{"vocab_size": 4096, "optimizer": "muon_variant", "batch_tokens": [65536, 131072, 262144], "max_seq_len": 512, "max_steps": 4488}
Below are experts of layer 6 (counted from 0) of a mixture-of-experts language model. Rows are named router (the router's row for the expert), gate (a neuron's input weights, with its number), up (a neuron's input weights, with its number), down (a neuron's output weights, with its number) and show model dimensions 0-63. Each number is 128 + 24 x the weight over its row's rms, rounded and kept within 0 to 255.
After each expert's rows: a language model's description of what the expert responds to; "gets" lists some tokens that make up at least twice as much of what it gets as of all text. This comes from a sample of Wikipedia text that the model never trained on. Tokens count by the router's weight.

# expert 49
router [ 78 119 174  78  82 114  54  94 102 130 149 145 102 127 108 141 117 142  91 157 144 142 107 144 121 130 149 167 118  98  96 142 187 107 106 138 137  97 150 107 101 126 167 119  99 165 113 113 129  99 170 119  85 132 124  97 159  91 112 122 111 137 124  88]
gate0 [112 144 136 115 136 129 152 174 111 169 122 159 134 134 147 123 106 143  99 134 131 107 154 136 124 149 170 140 125 130 121 139 112 168 118 103 133 113 123  79 115 158 135 131 140 148 120 126 124 140  82 102 123  79 148 122 142 102 117  96 138 103 147 122]
up0 [142 145 148 138 148 107 158 164  91 175 103 124 120 144 157 142  93 109 128 129 118 108 109 176 112 132 161 123 165 175 155 177  87 171 155 151 119 122 116 115 127 148 115 145 133 135 139 161 126 137 103 109 148  91  47 132 165 120 127  98 123 117 140 116]
down0 [113  92 111 172 187 104 124 114 136 148 150 118 111 103 159 134 111 158 134 138 111 132 128 173 128  81 139 138 176 135 103 110 119 153 108 133 110  90 137 154 142 100  86 145 160 161 114 124 149 131 139 179 127 168 157 131 149 124  89 164 167 146 142 140]
What it handles: Month names in date ranges and infobox dates, plus pipe separators and commas in tables, e.g. December 20, September 23.
gets: " |", ",", ";", " March", "|", " May"

# expert 15
router [ 96 103 164  96 122  81  69  58  93  90 177 153 135 133 137 150 124 153 112 124 109 138 131 123 147 126 105 152 169 101 120 151 158 140 116 146 154 110 138 141  90 144 129 107 167 130 160  72 102 101 166 112 118 129 109 132 118  98  87 144 103 165 136 123]
gate0 [126 104 132 124 123 118 142 146 153 141 139 144 112 155 107 160 137 121 131 161  86 155 144 127 161 121  86  98 145 123 128 113 164  94 123 137 151  97  91 127 138 112 102 128 161 177 163 117  93 141 134 156 156 154  64 135 116 178 114 153 154 134 126 132]
up0 [168 159 112 103 100 161 100 156 126 135 121 130 109  87 124 124 137 107 168 119 159 159  96 154 127 101 129 162  70 174 101 168  88 102 158 132 131 111 176 152 136 112 178 159 115 107  78 177 155 107 102 157 140  67 165 142 165 122 162 145 107 138 139 116]
down0 [119 108 147 169 120 121 154 142  85 121 166 134  91  83 137 144 147 135 134 163 129 140 156 129 133 115 114 118 129 119  92 113 119 133 118 109 154 115 104 132 116  88 130 107 128 113 135 149 111 107 153 142 135 141 157 121 129 132 107  94  97 132 160 133]
What it handles: Past-tense verbs after he in biographies, such as won, became, joined, plus periods, commas and linking words like after, until.
gets: ".", ",", "ed", " to", " with", "ing"

# expert 55
router [103 116 179  81  88  97  93  98 126  63 150 153 139 129 130 149 180 129 125 151 141 124 138 149 160 143 151 137 129 108 119 183 178 125 158 124 120 112 132 118 106 104 115 128 139 132 172 121 112  87 154 145  98 106 119 134 149  85 117 121  55 148 120  76]
gate0 [104 128 137 123 118 119 137 138 193 103 116 144 168 136 140 150 155 149 140 123 125 189 133 132 120 152 121 126 120 125 121 112 203 131 117 118  91 129 160 116 133 159 133 106  84 133 149 165  96 127 111 216 130 128  96 145 142 144 116  91 121  82  70 131]
up0 [110 102 141 125 130  94 139 113 162 115 119 124 197 116 164 145 127 159 148 138 142 138 144 153 127 130  98 172 142 118 118 118 166 130 143 101 104 130 144 137 151 187 144 146  90 119 193 169 115 112  92 166 128 132 105 160 120 139 170 107 148  91 117 129]
down0 [153 114 125 149 132 111 126  94 102 145 102 122 149 143  91 201 154 106 129 130 149 126  72 134 148 163  85  61 149  88 145 135 180 147 170 173 136 142 128 117 135 109 122 136 126 158 101 117 160 144 136 151 138 138 147 102 135  97 159 161 147 104 134 130]
What it handles: Lone vowel pieces i, o, a, u completing words, especially Indonesian, Indian and other foreign names, e.g. Cand-i, Chenn-ai, net-i-i.
gets: "i", "o", "a", "u", "ri", "ai"

# expert 48
router [ 93  99 161 118 103  73  83  46  99 109 184 154 133 114 125 129 152 167  88 126 115 110 133 131 135 122 136 143 125 121 139 114 146 133  95 130 142 132 142 109 106 152 154 151 138 137 133  96 106 127 173 155 118  93 127 119 117 112 111 153 102 142  96 131]
gate0 [145 122 154 147 145 151 161 152 190 145 156 140 114 114 121  76 116 142 120 104 144 164 130 153 151 122 109 127 109 117 124  89  96 180 109  81 156 139 116 102 113 121  81 115  80 154 159 123 116 154 106 122 108 117 120 169 152 138 154 112 132 116 129 110]
up0 [155 154  94 131 131  92 109 143  97 150 159 129 165 143 142 141 168 149 106 129 131  87 129 140 110 114 132 147 129 175 111 146 162 134 113 162 102 103 128 134  94 114 133 154 123 142 107 124 141 136 160  87 110 144 115  83 120 103 125 115 129 154 120 155]
down0 [139 104  78 133 145 137 130 137 118 119 109 131  87 167 112 144  89 113  98 110 106 115 159 126 167 117 131 137 170 107 135 128 119 149 128  94 128 141 142 127 104 127  87 164  92 116 175 101 127 138 133  93 107 147 101 118 133 112 143 151 127 139 104 158]
What it handles: Conjunctions, prepositions and function words linking clauses in plot summaries and prose, e.g. when, if, until, as, to, that.
gets: " that", ",", " to", " a", " and", " the"

# expert 52
router [129 104 163 129  73  75  62  72 100  89 148 131 123 160 114 159 117 156  87 156 129 153 143 132 141  92 106 125 134 108  81 143 159 148 112 142 167 105 155 128 106 131 109 159 169 129 136 141 120 108 153 147  90 126 156  85 128 102  87 144 118 152 134  99]
gate0 [166 203 115 123 132 169  94 128 107 129 142 135  95 129 134 113 108 144 103 147 134 172 151 113 111 159 154  79 138 146  98 140 127 161 123  60 117 183 117 129 161 133 157 156 136 134 130 144 143 128  91 129 112  93 159 144 154 100  99 116 119 140 135 127]
up0 [130 149 110 131 133  85 100 134 121 140  91 120 147 119 138 119 163 107  93 140 138 114 130 124 143 106 116 163 107 131  93 110 121 118 189 144 129 114 100 135 122 124  50 138 127 137 110 140 139  93 127  75 118 116  89 147 152 137 113 155 128 147 170 137]
down0 [120 119  92 124 175 125 164  96 114 159 208 105  80  78  69 152 127  65 181 145 145 124 114 122 130 128 120  93 122 123 111 140 114 104 108 123 125 121 122 145 124 106 162 120 119 129  89  89 112 147 150 145 149 168 108 143 120 104 128 116 147 110  76 164]
What it handles: Linking verbs was, is, been, became and adverbs like also, later, then, formerly, mostly in descriptive narrative sentences.
gets: " was", " is", "ly", " as", " and", " were"

# expert 60
router [133  91 198 110  61 129 119  94  94 104 142 159 142 161 138 133 147 156 139 124 152 144 109  99 113 100 128 134 127 113 129 173 143  98  96 181 173 117 127 108 114 146 124 154 145 111 150  76 110 138 154 114 122 124 127 143 135  66  98 113 111 171 129  90]
gate0 [135 125 115 163 144 151 111 152  68 162 102 131 120 113 153 129 161 152 116 122 126  77 118 142 142 130  83 125 136 118 160 124 131 117 108 177 131 113  81 102 129 100 118 149 150 154 124 164 103 165 170 116 101 120 115 136 179 105  88 132 150 123 147 135]
up0 [103 121 151 103 165 127 119 135 157 129 164 169 106 149 112 142 153 130 153 133 151 128 121 144 121  53 161 129  93 123 139 118 115 155 131 101 116 133 126 108 141 115  90 115 101 127 149 139 178 118 119 207 142 125 117 120 119 163 124 102  84 134 186 101]
down0 [123  81 163 132  73 130 138 120  78  98 170  83 120 120 102 134 143 146 161 133 158 152 158  96 140 134 121  92 141 140 141 137 141  84 119 114 124  99 113 125 132 173 110  86 110 133 120  73  74 137 135 128 133 103 136 144 145 114 135 151 114 114 113 158]
What it handles: Space-prefixed numerals in tables, scores, ages and durations, e.g. 5-year, 15 years, 6-12, 25.
gets: " 1", " 3", " 2", " 8", " 0", " 4"

# expert 12
router [134  86 180 104  79 117  85  88  88  83 163 118 108 137 107 127 123 143 109 158 163 135 110 142 118 117 134 127 112 101 144 147 146 145 130 115 170 115 153 123  79 148 158 172 139 147 172 101 127 139 134 111  96 152 108 147 158 107  96  91  74 148 127  64]
gate0 [129 128 126 158 132 118 107 112 164 158 102 152 144 124 133  95 113  87 105 114  78 109 136 150 130 115 156 108 154  69 135  75 140 135 155 108 117 114 147 126 150 145 173 123 113 102 116 141 189 130 143 110  94 181 133 139 125 119  68 100 144 124 131 137]
up0 [106  91 155 138 168 102 121 117 114 132  97 116 127  91 118 150 143 121 140 110 148 124 169 124  84 141 140 147 112 147  90 136 113 136 102 129 147 139  75 116 162 131 103 124 183 135 110 162  92 106  89 148 136 122 144  91  89  72 158 144 139  85 112 115]
down0 [125 151 134 102 149 160 120 104  87 127 138 151 199 151 146 138 122 105 120 148 130 147 166 117 120 121 146 126 122  91 107  96  89 106 141 132 126 108 151  98 169 145 105 165 100 166  95 150 164 133 105 110 113 137 116 128 120 121  96 124 113 157 156 132]
What it handles: Punctuation, percent signs, years and function words in demographic statistics and number tables, e.g. 7.3%, 703,542, "At the time of".
gets: ".", " |", "%", "–", "|", " "

# expert 7
router [114  99 151  93  87 105  74  99  62  84 174 147 131 133 129 135 112 107 131 123  84 111 104 150 124  96 134 113 135 112  76 125 172 124 108 141 152 129 140 134  88 141 109 109 138 140 145 137 114 102 171 151 104  96 141  89 164 118 104 147 113 127 148 105]
gate0 [160  96  91 123 125 115 161 160 153 135 146 149 142 125 106 102 135 106 127 137 154 121  85 136 165 119  48 191 104  99 139 141 147 113 116 111 149 128 129 131 118 175 117  97  92 126 133 135 125 100  98 136 107 134 135 122 140 137 116 148 118 113 131 130]
up0 [143  73 124 115 126 105 117 145 121 155 134 131 122  97 166 112 185 127 137  91 109  84 110  92  80 117 139 122 166 103 144 109 142  88 107 144 154  98  94 112 135 119 141 151 149 138 141 144  94 114 162 141  68  87 128 143 124 161 111 141  94 112 100 103]
down0 [129 119 139 104 168 129  80 123 119  97 151 122 163 163 125 168 124 126 146 145 133 116 138 171  97 112 133 122 136 105 165 129 167  98 124  98  83 139 112 138 149  94  91 140 115 163 109 119 142  99 102 159 126 152 118  97 118 108 115 136 167 155 120 126]
What it handles: Word-start pieces beginning with f or F in general prose, e.g. f(antasy), f(amilies), f(arms), plus form, design and fund stems.
gets: " f", " F", "f", " form", " m", "F"

# expert 33
router [102 129 213 145  89 113  74  61 123  98 131 172 136 114 130 125 126 151  95 161 149 131 112 137 126  91 132 140 119  88 110 185 110  92 144 162  92 124 111 107  99 114 137 141 150 132 138 105  93 126 124  98  97  77 140 144 161  89  95 127 111 142 145  98]
gate0 [136 122 138 169 158 144 146 163 107 138 126 134 157 139  90 134 100 105  86 148 109 128 142 167 117 139 131 103 112 126 111 122 113 162 117 180 112 129 108 138 134 122 144 128 136 112 156 139  87 153 117 134 148 125 106 143 147 132 135 131 140 123 115 147]
up0 [ 91 124 138 105 142 136 148 102 163 102 143 133 146 110 168 111 174 162 147 138 126 169 119 141 135 122 138 152 160 157 131 110 150 107  99  82 122 101 115  92 133 106 101 106 110 135 135 109 120 143 156 117 121 123 163 116 112 129 137 128 104 152 122 106]
down0 [128 109  82 123 142 157 138 154  73 129 154  88  88 109 138 156 120 126 137 119 141 130 138 134  98 100 120 121 136  98 143 121  90 130  68  69 105 128 124 139  83  95 126 163 119 173 121  83 104 125 106 124 122 124 115 114 128 125 147 112 128  99 171 140]
What it handles: Digit tokens within years, date ranges, scores, measurements and table figures, such as 19, 000, 25, 1906, 7–5.
gets: "2", "1", "3", "0", "4", "5"

# expert 22
router [119 116 189  91  64 126  81  64  95  93 139 132 133 138 126 112 163 149 109 150 134  95  98 132 129 100 122 135 159 111 126 135 114 119 141 138 126 128 157 151  96 143 105 120 146 159 155  92 104  60 139 124 111 121 157 147 132  82 115 103 104 147 118 111]
gate0 [171 150  87 113 151 105  92 121 149 137  84 154  86 155 116 131 119 150 110 119  92 127 152 155 106 179 147 115 150 162  76 129 134 126 139 114 111 138 179 108 168 122 112 122 118 113 117 107 133 129 165 158 131 122 116 104 146 121 138 102 129 131 158  68]
up0 [ 86 109 141 142 129 152 130 161 145 110 165 125 132 137 143 125 116  90 130 121 125 126 119  89  78  72 129 143  79 104 149 138 136 143 128 110 126 140  81 139  90 118 118 141  92 156 114 153 135  96  79 124 128 149 131 176 128  87 141 180 148 163 102 148]
down0 [142 137 148  99 122 107 126 118 128 113  90 118 149 141 171 164 102  85 111 144 112 130 117 119 138 110 139 136 165 136 103 109  90 110 115 161 143 134 134 157 114 105 121 131  93 109 117 123  91 123 139  99 176  96 141 130 124 120 151  86  93 144 120  96]
What it handles: Pipe separators in sports tables, colons in dated career lists, equals signs in headings, and "based in" before place names.
gets: " |", ":", "|", "-", " of", "="

# expert 25
router [119  91 165 123  92 128  92 109  59  80 187 148 158 116  85 126 128 150  94 151 129 118  73 113 133 126 150 163 117  95 101 177 130 117 103 130 172 138 117 112  82 134 129 137  94 123 123 123 112 142 159 160 100 103 164 129 153  83 124 129 129 133 122 118]
gate0 [107 159 109  85 129 163 143 137 143 126 119 111 158 127 145 126 132 111 109 126 128 107 150 127 168 132  95 121  74  70 186 136 119 153 167 147 149 131 149 148 125 121  80 104 131 118 138 121 118 115 113 111 128 112 108  73 133 101 109 186 153 159 122 107]
up0 [161  83 142 116  94 125 134 104 153 122  81 157 176 147 140 104 113 133 142 126 128 119 144 159  96  94  96 123 117 103 128 171 148 164 154 113  90 109  98  91 177 138 149  92 143 155 145  86 131 118  84 106 142 147 127 115  95  95 120 131 163 162 112 127]
down0 [152 136 140 172 131  79 140  98 128 127 146 152 161 118 138 139 111  88 166 129 103 148 134 124 109  89 139 163 164 184 124 137 192 160 102 127 135 122 168 146 117 127 154 100 118 160  98 144  98 132 139 130 151 150 136  70 168 157 114 136 149 117 143 147]
What it handles: Lowercase word-start stems of multi-piece technical or abstract words in expository prose, e.g. sc(ales), s(ometimes), cre-, struct-, resp-.
gets: " s", " p", " b", " sc", " m", " se"